{"n_layer": 9, "d_model": 320, "n_experts": 16, "experts_per_token": 1, "d_expert": 352, "d_shared_expert": 0, "activation": "swiglu", "moe_layers": [2, 3, 4, 5, 6, 7, 8], "router_score": "sigmoid", "normalize_top_k": false, "routed_scale": 1.0, "balance_loss": 0.0186, "balance_bias": false, "scale_expert_input": true, "init_std_router": 0.0148, "lr_router": 0.000571, "vocab_size": 8192, "norm": "rmsnorm", "norm_eps": 1e-06, "tie_embeddings": false, "optimizer": "soap_variant", "lr": 0.00241, "beta1": 0.95, "beta2": 0.98, "batch_tokens": [16384, 32768, 65536], "seq_len": 512, "train_tokens": 269400000, "steps": 7195, "dataset": "wikipedia_en"}
Below are experts of layer 3 (counted from 0) of a mixture-of-experts language model. Rows are named router (the router's row for the expert), gate (a neuron's input weights, with its number), up (a neuron's input weights, with its number), down (a neuron's output weights, with its number) and show model dimensions 200-239. Each number is 128 + 24 x the weight over its row's rms, rounded and kept within 0 to 255. Numbers have three digits each.
After each expert's rows: a language model's description of what the expert responds to. This comes from a sample of Wikipedia text that the model never trained on.

# expert 1
router:120124079083122103167122084166106098086121133145137111077152121142139146100165125100159128167157090084147151144131123104
gate0:151163172116140148110139162141126106084129135128139142125170158090126099112118156159110142083169169137095120138142151143
up0:098120130167148135220140128124125150082170162116131131169113129133140204143106125115139085125100142128129151123133112110
down0:078128116144140090107138155091110089136098094149076110144091127153124149141141159077164129122158128124077150115120118078
gate1:109126122155148105193110135112138135161123129151121148155108121163075147084087105152131149126090164055141071161135108123
up1:136129112138116065152175158130113123154095152108157148129130106122128129069107140109190167121121105094115112118159131143
down1:142148126122120112126128134121149175131102090109144152112086104122153114115127150095111118174145103156132091157121110073
gate2:105113151172189104130176096133118112138165108104153103141109116138154087112107109126115144132131137089121096114145139092
up2:134135115176125132123146153128125120121089097144074136169128112130140139129095163148096142146100132159097110156155092123
down2:140153146123145151119120136122146075151142115151159139167149141080145140165098065139139097101109118121155116117102148100
gate3:167123127148155156150149087094145135141131107147124119146105141143158159079136109138118118134149121099123121166139127106
up3:102118166138110156109153124162136092087154110137090099123105128130124113103095112156142139129141118120107107108107190100
down3:113134118134130155088111065105091099123145151130147114128145135120126142142135096179148133079107145134151126137129170113
gate4:138120088123098141108115142124143154136140134114119173100148149137106113145178055130118128151102114130139144176132133118
up4:094160120130138131143112090104136093133084120113081089108107118121115143162102113161138178139129114104196114159106169141
down4:134163126131132179149122134084123114154093153164141085125123133119095153153148102121135156127136119070120111124139100122
It responds to: Mid-word syllable fragments and first names, often in proper nouns and table entries, such as Ven-ge-ance, Robert, Voron-ez-h, Or-igi-ns.

# expert 4
router:111145106103135093137079118148107125105120159144139123121144117133138146107177132124145190143147124089161159106120105077
gate0:124140136105107104141132127105135108129172173105140127163133107138134137108141150179091127150171134101147090130106096116
up0:130140113154155120168124119103138133078108111112121163137104171133174163159118121064123132118107133126118147140138155168
down0:124140145131158129134116146128121140114126111132142149130180142110107134135146080153117175138131074112175154070131104097
gate1:148134130126137116129103118128147148161138076124146128073122143136159173101132150091169132156110088108122102134124127090
up1:158149116134090099149089128102135144106171183096116114161158145139143120115099113150098137126173105191114115091136131134
down1:169112121147137131088094172120170127133087146115117100096107087120152131116113167098132105122135146170116097150107132124
gate2:139142063143128125115165179121110132124140105122129129103124130105139159163100106132128122126127137130087104158142171116
up2:114134133146126163141140187140160115132147120131141102093126146147130129159077168113140147143103111101112178112114137104
down2:084128114125069137110132131131126091145146157108116142128112082112121116134105119101146107091129123115133115156119101123
gate3:139143156120070162102142100137105138099138138121143135121130179103179115120079131145129099149153144144133138129108132147
up3:125149170098064112064149144131095154138124084113140114126122123158161103035093148156152151098099107112116184147129119133
down3:132119142164094134105122137115175165137105120114108160098145160160108132125132146139114120203093109143138126134066121122
gate4:185152183106117124160162138133134102096118145156134102129116095125091110150113148123148115126137147102103146150130129158
up4:154150132138139161118133163133144137071121113163133114107156090161125111131104140110153157142133134120096108128129098154
down4:149134128120118104134126144139142119127127133120138110132094116094100153139156149071145082137126134139077130095092061116
It responds to: Nouns and adjectives right after a, the or his, such as son, father, largest, voyage, song, plus second pieces like an-kle.

# expert 5
router:119133116079125087159110108143144132099109144147127139141153132115121156143128127124162139180139078076133123118087115118
gate0:103190135107083210147146153168149159100093112092126165105136105141148142125122108127102157133129137130126128143098140140
up0:123156101063100169146164122135141113098105101107137156117143136155106130125139128117105151163140124120158135139149112137
down0:152101125157100118119118129145145109137145151109135141091104160121175120134137140167100123089094100147164084136161131141
gate1:151130106127142133111098150122162148097110133128136140145124109177160117112109151119107160139131163154120142116093111103
up1:134125146161109122118118106079158073147154111161124133102128132119142123188111119137159148155129128141116134116107156146
down1:117113134117134154111154123159142173158151150164156114153078138128146129146119125097144137124117158132113089185136140127
gate2:170079148128109072115131124135129167121093106118155145142123122155107157163107131112123125152098145166104086117090118102
up2:136166080149133125120083161143159099143152104132077090143172157097110129099126111108190141129131119128177152144142132158
down2:095145125128158108164086096090090079166146128124132114127135139141157153103195116127128100134169133176152112130105109142
gate3:176125116119132167117119156149154100093124153142120099111142118148076135146102117141177136146119106106115141103112156139
up3:141139115116108122150110092164151126107141122126077142096171125132108114136092146134140081098162107156120151159069126116
down3:114140140126139094160120130093121124103163100132132157124143115086148115143172153167180101118141125126074157117142144122
gate4:098105134140194142147127105140171098110166112109136152100105140108091086140092111112139143106139162160138155210164142107
up4:154103105111112076117126138109156198090118085134048123130105118116140120145097120118139200155159110120134136119122131105
down4:136103137113107125174149174109118116127138126138110137134118119142155150151131083104117148094119159140164125113115120177
It responds to: Digits and invisible marks in geographic coordinates such as 27″E, plus word-ending pieces like -ic, -ics, -ality, -c-ular.

# expert 13
router:112114135052137113116086116160114129109141162151153136119166107103121130120138134134139148157128102109157116151078158096
gate0:119156134097158138165111113167104094123161078087114113169108100169097130089151131153183132128132092074088151110122124127
up0:133110120142106130099115135129128148134160079129124116104110118105129147139137172140184107111089107125111117102125111105
down0:137118167088102098120136183152082102142140124103087122093129086169130134137130115118154129119142161126066128134150140115
gate1:144119184094139068096129108090131122121103088132151070116184140131106113134179151135139104149097126128149163115114159146
up1:122110161129117110094141119111104066129121080090130098169149106148139167132139159162161160123061114117136115114103135117
down1:130110079096105170146102114127094076136119109123114120180160153157115138089070107158128088114131170153141167149160135153
gate2:102106123085126130162118133092114101154111150110112149135130087142136122118144135127106130078090144144107136121121130153
up2:121130133122104102118138161149117118095157119174128176149157099188126135176145170119133144200165161125116149113143100105
down2:111134125123093109124104118133087127121133117148146126109109135117105108089121137155117117090129130099121120121117155171
gate3:183114132116140136105130108157143136134112129146161159177110140116083078167110081145121158140122138143164154149126142165
up3:165119139102111135137117133148139196147129114116125108113104114135142124091115134125152122139141111184108118127131123161
down3:130116174124111124103140101138161121178130125146146108108156127155152117121160185096124145109181110179141104152137104103
gate4:185089103196168142107127119086156108121127146134101119124116132142156091152096139120141125124134149113115141082096135129
up4:088169141119076114130116124130126126105105137135140142108157122142109146132119113129136118126121129168175155087146154130
down4:105174114108124132115145138183141133116112116131134154111130141127145169105131132085121136120155095125142157119123179100
It responds to: Words opening a sentence or clause, such as It, They, According, plus pieces like he-si-tation and "may refer to" in disambiguation pages.

# expert 8
router:120143137081144119154109139137133118131131158137141102105159090134132151107095130140139155140148117094106148149142109106
gate0:121149149068093101140130139095140124164118148156131135128172106126154100146122104122143085099113106114117117105099149129
up0:151109135106085056115145113112109123194097124130086181128127080165138097160104115131104120135132125129137088131105096091
down0:158094122134089125102121123129106098114120120097148114153136121121133105146106118126147125084149143160129086144136111106
gate1:129109139114106093086104104087133153118119150151113106099147151090108121155113130140122103139084170222143097130145136113
up1:158142157138131176172140130088128149177128117144114141136124133160137129159106122148146124104109154139102122126103104126
down1:102119106094116121135151147112138146116134168139141119154175127122108079123121151103149154100114148138098090127163153135
gate2:136110151156131088134087118140118170140151145129137145125139110169155131118132102107144105115108105123141110098109121087
up2:130106120134124136144147115122151130133149105071140124159128148116134141135105139141119165118096114145055165130105137148
down2:170094122096169102117159162188102124091115126131109104149142129116107108124116190146101144161108091143067139145114103150
gate3:153123161182096105137112129168149134137139116142104124121130097137129148130154123165134102157109124120170097121156121104
up3:097128093138110087088117149133148110105076110107142120130123132138093134077158133128123110140085140165106102085123137139
down3:062164107117125141124147081110139126128156115142174107072116192121098127122120131123091129142136171167117108120134136109
gate4:102135088093139124146138162111156145128131076110143113162088109103120081149106180120098157111127160096139134107115113114
up4:099144124107128110178094154110136132105152117061134107123109142128101092147132175160146157113115188115132110125093128131
down4:102131094184146145122128049133174103127146106143093094125118138087130103098138164103126177118124137110151167096173072152
It responds to: Short capital letters and early pieces of foreign or unusual proper names (O-ax-aca, Ne-uv-ille, Si-ob-han), plus table pipes.

# expert 14
router:129144077110125111154091106146119110074130131160104120096139114110121152128149125126153131154171103100130152094102104122
gate0:118163117150132133142137115124144141119091211101109114145095167132146150164145127118136126118126137111129127139137106140
up0:124122106124125115131159134111136128102134124163111106126126152142136152102130118145127139149102117130133193164163120144
down0:110134133114101157092149109143109122119155130118113097129057126144127115134089090098122129124105187125184127146113117127
gate1:106135144111169097111120145138130146111110131127151079116117131155116188104150119150129141103127108150135133124098117150
up1:146122124151091132121149084145125122185187122121121141163133115123152075148114128130127080144165184160086130141126129127
down1:124127150133127093149126144118157117125129115166124164094138124126122113145150119130108146099108117141097084129140142125
gate2:130103161140159098157146155159144137111106084108128140142133134124134168121146161135136085138158159139102128127145145135
up2:100098143092116105105185098163183101095160149101151138138142132126137111112140129165112094134141138118147175163137127183
down2:138121180162107074172113152127090123128107113189110136122159168109126127153173094193149116090109125119125167117151099134
gate3:187149124120149110102076147153148145121140151112113158201098145079154075125119131128141141158129143134124145157118086127
up3:087102119148101121186169161148091138151110092132130093071181126165118168148165133134142129106132157153145099125106170124
down3:100139101120108129078150145131075105093145130145119100110041121146087119077097067103145144147117126095131127096116075165
gate4:137047123096117135135113093114145113139122082132155117160068096130157090172103063135105136138123042119128161130130080147
up4:135071145145127103141115111126128090144095128138127093123076151147111127132135113107119104128113110165161147142136150151
down4:150106110123140137127125149131173138137174141120136150127126093159139128164103144119115172110111099161116092124122124098
It responds to: Digits and years in score tables, sports statistics and lists separated by pipes or dashes, such as 1, 0, 2005.

# expert 15
router:131144085134139090135078123139118134097110141156165132125140113128119154127142145115143151130100095110152111128120127125
gate0:149121115109125142151141145125106136117106162138154140149158142116154166127101084142123150149085120116125160108123128134
up0:141105110129130144168143140109123157112140152131137149144144136141120148126095125137115130103087107113150127118105145128
down0:118156094117132172114117128155132145116150149125124131149096150130159105149139137095096097095168143145146134143107152158
gate1:104114111096120116130185130095175149076130157139128151143115143144148123122143150095062149090111120155079121090101132148
up1:137092173157122139138110155153130125140134152111126073165145124125124110141114117147132093072114104132050125112158116101
down1:136124131124110114131076173117122123154132114119144155128146121131114101121062173124133182150144139130159123146115165160
gate2:137128123152121133146109172114114132098118158149161104119115118082159155109134151120163134147106092103156152099105192098
up2:125140143127121145116093134121134103097126141135153124115141143073133160133138154112153141098120112125152152120161177137
down2:088099106115146114094120105138152149139145091094160126158082172138128138124087130104119111140137125190154118143141101139
gate3:096166108132114150159134128118113137146099118153158157140135151135135073138144103143097171103164150113128136101077113099
up3:142088093111145074130127126115135139101159126116125103152088118108087141118101139143130101146133116125139147130157146128
down3:104082121105145176113125093135130150156134119093103101096148090124114133164144140118148111131128130137171167141186106111
gate4:169119146082139096120097126082098129143089149157134139149118128113137133143138124126102144118120140151139157155146123126
up4:145149166113152101123143149119134121138148165185156136137142121112119104141145138173116156153124156109157151138144138126
down4:152121157098130093143122124140083109114107154129109153119124085095165142119100116160139126091102109112157165127127123133
It responds to: Commas, relative pronouns and subordinators like which, who, that, before, when, and prepositions such as in, by, with, introducing clauses.

# expert 9
router:121123122091125118149104119141128154127132161147091109109152080120090145087102108136163149191146128110142148125089133115
gate0:083143130153132133137142111145087122112131126084170148124161116120162130132120104134156129146144137149121120124136168104
up0:139152121108141152131139095099148144149148167153159152163135131145115159111129175140095086115103127110189139147111152118
down0:129129137145099108115124143082136147120164128136121158165128149118142139088104126142150119098128120096163119146094122163
gate1:129110134104162167120096130093080148131064154139209116157140111111127145159135079138144142143167098156167161071132136139
up1:111115127146152105096146106141153140112168131146072130131132159161140119081186169128128132097089150073128086163122166155
down1:074120121108169151142129111137124106138125141135120108132138127151143118077127143123162097098198135091126159160115124119
gate2:150083151129107120114103157087162138117134147151128113169140126106142141140145117144122126172116131118145181116131146112
up2:158138134149129094101106094140121145162140136136068131105125144145118119141118109142153124129130050142110157131113156103
down2:133144169121116130104111118121125126106135138135102122114088130147142100096129113130084115144157082110056117163108147075
gate3:165101113148114141144136155151106141119115144155133098141151127168137094127181134125134099147130106173091118065099119076
up3:141119071139148101109115173129103151086106160136129132129095084142176124146153132126093121153143104147149141142109132130
down3:155173082127102113100106129132158124154163157124172131080164128148086153121132122164126143139155087146133167136118148141
gate4:139107076096176153103165179116130063165097101153136132166120146127115072159111101124146144118067145115132093131104116151
up4:159117124123076093139071114134148168085143124101113123113137134139117154131122142128108103149151123107068125110138184077
down4:122118133148120120153097064147137145082098141119107137136097100137140131079123094113144101150104156163133129163130097120
It responds to: Table cell bars, directional words like back, off, down, across, plus mid-word pieces such as beha-l-f and challe-ng-ing.

# expert 2
router:129126125110098113163114107140137140102148112140100126101134090125119099140121134120151147157143076084146147146104104135
gate0:113152142128111112112106161099155121154111174107132151164099088143135110165142114139117126099122149139057157116188102118
up0:090129168114167144124123119099140143175101102146103146158138098143134118169137106136131124132120146122105104117122102088
down0:092157155150127133086103120132103117141131138169118103127139095167073160132137127118157133136136129125106140087111166071
gate1:120177091132087117116066151122129114087145134121143123108126099105107130093117115085090183145108099102131140107132147120
up1:127120142103115116114158114133150064122123105089153138139165120110136155199122132100126171111133127117080115109189112129
down1:165135175111130153152137098126129125148110107122162155169142148138118159105141151152164112116118138118120146147144124131
gate2:136169141112134095140133129105122149119105120120160111143147160193135122106082101114141082077144131121105143120172135081
up2:150095149149190105107081142147112158182121139142131153148137154146127140145120094149130159120124161096111156170121144162
down2:106133123132160165103112112144096134104105122152094131120111145154107126132091082092107101156137147152119141141081083143
gate3:167102125129149118107136107116156134097118137155137123108151129160131142159114140114166125135153114123123166149110128146
up3:141097117158179104106099099101129100110131137131167134124126152138173138148151094091149154090128112136086149177117122159
down3:108126153110140135157108179138114149115153131073096140110104108127138142139113121134133085105152089159134140123100075161
gate4:181108097112115130165118080125092129145119098057125095131132146066141125114120139113141081170130128133132106113092137125
up4:142106126104106155151169140092122149104114119154084108137133135177118179105082094123143117127154132132123123156089144132
down4:146097153130123126095126130102094123108179061122139152134128110080144110158145087117126076142151099146118159150147122116
It responds to: Final letters or short endings of names and plurals, especially s (Karlsruher, Huddersfield, Williams, walls), plus z, ley, rich endings.

# expert 6
router:115132124121137109152073127129137133118125136128129097117158106122139152144170127121158154126115094089120123105088094099
gate0:136130112150073110118139099136206113130126142127133137135143097110137136126122155121174098136118127140157118168123161149
up0:108161130130139140093115064111086117151124155117153135096143119177161132111145090123079142137116138108124129145112080101
down0:136139148184150144108136094087172125093148147139144130124109134136133166122111140114147119119128105138124159127101107134
gate1:112123132130165141121133162132154132102089128172140107152090164167125094120149105152132129127165124147092147137134107113
up1:149126116182140160165097114098135164163175163121142120092149101151128171128158134142146144159151162141177178163157130139
down1:109128130117094088151105120105090189127112139106171111119103135129136126119126113125118092132085138128124102143114129131
gate2:147156098128136080083105156111141123094104116101155130109114148113158116150104123176128111134089138120140109152127147108
up2:145168154130157137103131133117109154092136155135122200127104140096137155097138135136118101126126118088129129143175110109
down2:170137151106136128133145154147179103137119109157146136081119135132172101125123116109156169153128168143109112107126127146
gate3:139122147109144172132128117140120093122155102131095102129139140091118142112127131148142097160122123135104102139087159094
up3:098104138155109118134155126110167166132099096109169149129190161148141167106171098077113101122129129132129100142134184129
down3:111148144096142118100128146166143131146131121122111101143122132115142178104171124101176145087122181083164075112163108127
gate4:150120122085096111138122097123088167104130133130167141170147128145153157163126138111098144131088133150107143166151118158
up4:138176121110145105138111126181160157136131156118136149152081101118134143126117180134110162164107145134137079172143130106
down4:142135098146161153127106114152117136123109154159137136110126116153145118127114161131108125114142146141105124156121170147
It responds to: Paragraph and line breaks after headings or table rows, quotation marks, and section-heading words like History, Career, Early, See.

# expert 11
router:115131109080139103155115093163107122119146172131103134107122073132126129093114122096166163158136116115140147108097113142
gate0:102129151077116113178164142140126127156117127144174174112084169152138149109125104113153153129157110146099140144094112107
up0:106111133137126125115126150114142131164096181093146142055117130107112122066115148113138146130122104109111140123086138171
down0:116079125143115119107135158171119160123152107145128119186149146109151097126070135147118131153158151120153081101123134111
gate1:104121160163114185111128101169119125115108131118109108153122143098150109125150151139139159138039149120112146152166146133
up1:129127106132131155133174105123097145167117124134173095148187113153095138098052165131137161139139107151133133218150124096
down1:095137118149128083115127169140083123142119125132124124162144165116124120129119144092144099119142115143108123130126159121
gate2:112134121160139099094145116153110078171128137148133116144132148146148110149140082144123107094100124140137140106115122141
up2:129117135088161157118123159129164104141076156109126154113120083108086149103133160116114155123138132123108105123099148096
down2:199095145143116146152135118101145140084186165163143125118102112159129130099118151150098147172143101129163105087074146084
gate3:104087132130124136135164176116138108111132149120164109143096115131136128151122142163155147118220157125151097141136166124
up3:120112132128146155143125158140165129103153147144143143153150140147091096113133131163134159126149176081135134102128166157
down3:143124152151145171079147147120138137144128130190084101104165127163106109129129152129180057137128130136142126127134131120
gate4:172093113092127137132071139142112148103128163116106119137156109130122149138136127109132106118119135166123118110146137165
up4:114133125137144146145144126089121143155162153109120141135129139143110130125165153092128091118129089113131115125095138139
down4:103136129127131171123097119083156150091165149153069167099119097117104124101154043152130138146120116092122115160127121173
It responds to: En dashes in sports scores like L 24–31, equals signs in section headings, and minus signs and hyphens in names.

# expert 3
router:140161122104142105158120117146135113115115148135132115129165105093130158103143148121163158158124132107148095115112111082
gate0:095130136108091149118174121116138143170122123103136138127111141109130144146102128089135106142100145160121146170154154131
up0:141115145126106129153103122135102141079118135099134080082163134115099108105145126155103115109139147157160121106138147139
down0:141126118105084168183111141131154135150125157116139165168118112142133129130125139135124096119096067138156122155116096134
gate1:166133138150144117172124149125183145094164173109113111081163103098112137158114069094110146124156086128145168140141119115
up1:141122141159138196126106121178103140145066185121126153120147130170128174110137124133085136083139154119124117133105149125
down1:094143149111149096136130149127133124123095179143106136109159143125138117193117132091109118137181133100144121131163121119
gate2:125110092131095158117124094094093138137175130107134111170111109088130150123134106128149158116113113133121115132115134183
up2:122151116117127146118128123122120121138193105142083150129138140134110152127129091158107089155134135120124137135115123091
down2:122113122147097176117159091082125118132162098191107140066086138133104176138135134130094141123130110121079097158094101089
gate3:082154129055146118130132109150117133175091108131129093157141125089092121079117124154107131138119118102183104126111129100
up3:110103141147092144142158128128077128112087127082130139155103109106135091121085125107113113120119071082113107115119182098
down3:111124115144111114102139155190092171147106104155133156153156105097132096139137150159132091079059139119046155107141125119
gate4:088099098082157130069178113149102126129087086124135156082150141099082165032162095115135089096152090133124094118167129168
up4:142172149161121124189114112136133119136180152109088106132111111134171124184116162142128158161128130135137171138090111076
down4:143067093130170115088131131128131103153157122114130078079125120157102103172147140146112148145133145163118121072157109132
It responds to: Coordinators and list joiners like and, or, but, & and semicolons, plus pieces such as under-ly-ing and self-de-fence.

# expert 10
router:139152112111080099113111143196082125110124149122116128099161111096111132125135125131142135171128143106129149132109137142
gate0:116120122142129161092132085149150119144085182103172139084144117142141167165118106112115150130054144131142103126136111109
up0:145108139124143106128119099168121145137144073118101100147125147099144111109151122093097152140122145137088163163110126145
down0:123110120137102106150141147105117172100148121129117125124079130121106121093120129124131108095152144099101113148145123136
gate1:116111133086123143143083109175164128119121135119158098074123144144116172131119153124147145132097163111164139127090147158
up1:141138137143122119093171159178119101125129172160171100118135137142131118160141153160147097180153153189097122107133144125
down1:138155159129187120152134139150143102128182140128121137107168133121181134112180148116146126109143113167111118123117105130
gate2:142107118133087117163138116096103083108133123119123127118126120140134153140134119138129172100153150150128156135108097129
up2:151076115133109139153140103133131134168160138103121156100133104127112134102133156156136154130126132060158119107139130093
down2:121148107131110148140138110088162120102128116099169152126135139108111097099123124133101123165187158134121162109125098150
gate3:132165127123109120138116103117102117089108097135152114131129121158110102154153146096120111109120125161106135138167123140
up3:119129127088160113124130147119123106105104182154104176163160130148096129100080126118153092130113148105087083135137130130
down3:153085128145086146118182153130112146097118088148124147131120160150118095090102145141132111125129163096143083147114138115
gate4:096140132111101087133121124117119139093121120145134090074103130105113165138171122132116128129155084113128102173151153117
up4:138133154092123133140151075121123109140134066133182179151083143144172117159115142141125144109141151139110136101103133136
down4:106119154139138116124094144141168138119137118144124079076118140113073125127124080157148121149116111145139142140158132143
It responds to: Articles the, a, an and possessives their, its starting a noun phrase after prepositions like of, in, at.

# expert 12
router:117127072108117131136108111155134124119092119124093126108131110150124161124093139090158124158127109104133143097079066128
gate0:128123126148140117117142139146120162084145126111166099157145112166117120138154117089121152126178144138120150116132136093
up0:125125126142145146121138143131126126123166139118118146156136144167134129111114113146119121115149119109150164100111116088
down0:129148152089128133105140086112148111130140114099139126149137156123136111098137145117112124150111124152151117130122126149
gate1:122134147108133136087112102150105142108146138185131153120097189100107094115130089123157118122145121146122092152106173167
up1:142089090120148113143132091072093147093144147107139110122134089118119131079156129185131157071092149160129127109194123043
down1:122119092153136123114097136144104121133077133152122191084087141123161145128119120153113093145078124138088124120149086115
gate2:146144137149158122107127101123183149128094101099120112125135122130165160140117109098166133136120177097137175162116133143
up2:129119112061134084117118137122131113154150152135099146151111132133130104136140101109153143155174105153142139104169133097
down2:093115151136116120142166129088144093083137104118147156146122128099102118146122189104101092108111118108131114137077093154
gate3:130140163128120143133191133120141122112089084164164150130132089172129161137144116106141142164137099163163113124151099128
up3:106143122106135147104116062146152165067127106155164102091104098120112128141109110101065145104119149140107146166117137082
down3:111132140115141076149148119152164118172151123137132098138132134139146095147098134089090161115095131113111114131147122114
gate4:130114137148134164150125133146134100150131103140124110162151123106140132136102143083174136132161128105127093112108108181
up4:112143091125107150099151129138158152124143121123073103096105085121123117104147133135126146136161138146172141129151196119
down4:104138136168125151150169114167129158134091118108129170105108135137082144120131122108167136163132084112107152132122091123
It responds to: Words in country, state, city and institution names such as United, States, York, London, California, after New, North or South.

# expert 7
router:142132105126128124155110117135092136076150163156150115111116101106128125135123125127177141139190105100170137119129132074
gate0:149106094123153124133135143127041102116149132137086131180119104123120110180134136143137108125151142110142163120125115086
up0:124100120124136128131207114138154152128135118137118113157122143125140124147112180163130100092109126115164113194142135135
down0:103104155082127132149115149134137152112117131047148114144197104156093080145130179153138158100171119162120142142120133128
gate1:132133087120137138128085145127131124069112138131138152114119138143121150114112117121140081119182132126141111117111112056
up1:121127127135163133121093157172190104143149114122116149138126136114107133112085157119128052122184104158103135130125111070
down1:128164136127111104116114076150124170181137150159134139134121102151082141146116115112081104153135104143128087171133163116
gate2:130156104071144143127145150117078104089156139104110129114107131115088127136124143119137110095122120100142103103157094125
up2:132122188178127138141122098134173151154128122118172171129170141151123133119135106151097170166106137149105097141094118157
down2:110123155166122113141121139124177134143125117149119167155109078146104096151144120148156127132145136133152083145133128135
gate3:111162109161105188133140141156156105125145125162141111143119108057111096083164136109127143097077114109150146125158107121
up3:156120127112122117121107129088115099149153129109107130151161145160147141138103101144119151149159138087130137134141142064
down3:174092151148137141057098138118109086128141159116149096171117131088143154144112123145135125095097141120129132144130131129
gate4:124122110118116156152156192121161109090116127152083138131120142122102131158143142122150076107145143115119157131082079130
up4:151164139134168104143124137108120105129084131141156104159154104093128144097088136089121120158111127147143158096127109149
down4:145151162094127147122126136095156089138155143090120067123115101103152102150137148109117114128131140186147121172108131119
It responds to: Line-start list dashes, sentence-final periods and the letter g inside words, as in photo-g-raphy, dis-g-runtled, in lists and taxonomy boxes.

# expert 0
router:118122132062141120152114113155104114133122148143155114124136120091129132098121113120121140137155116110174110164112109175
gate0:107162126130090113125113147086114120117110119147126134108113107126135126150135115141121137156133100134149161157134067118
up0:114146107149168122118140147107124106124142097112106143113147133120148160150088124155150106171161134124130169140175113063
down0:145114110117090099119131138079093131157128141129140147112128118155096134140092131134118117137113096168102177120144117106
gate1:144170101114147137094146125110165142113118137121150124165149111186152130106099169130101165149115134155159147132132212142
up1:118135142144102137140147111120108086139083150122068118145106133110127090184148125131152146161084154132144121129090083160
down1:120111134141145114113110160144081122116107113090107127101092149168093140107132113127148115109141146119139087131103106105
gate2:121117121133106166119125114096123128148110119119098162129130116105137168128113138116172122118146152123090130089147155183
up2:153123126125083160128121121096141104183105082130125145114126132076151145094113107118174111098136150129107127103128145171
down2:122150158141107100126127168111134128129128122095130083148132124110129170101135121128093071138147174117104163130136120165
gate3:121143131125176129117103109134167124095129071126122115107070121082091103136139128108144087153128152151115144107159125121
up3:121091101154154182100118112159101106118143139127151132139109112114119103139140119101139157125069109169150118122136089128
down3:092124075153139153153105112102112121144128159102080153150159108137073119149092135127123108119130104069116122140130144088
gate4:099087090079168127116100117134100157119122118141153103116100144122106139157124150136083103152111110136115135059103119110
up4:197117085150103148159117117099119157129166128091126107158110118086139106142146093125111120099117146069112114125105147087
down4:103132147100145149119097122170144120102081149158141081162171151166117108134087136107121092148116154106170088117138146127
It responds to: Middle and final pieces of long words (laby-rinth, demol-ition, appropr-iate) plus common verbs and adverbs like more, decided, received, up.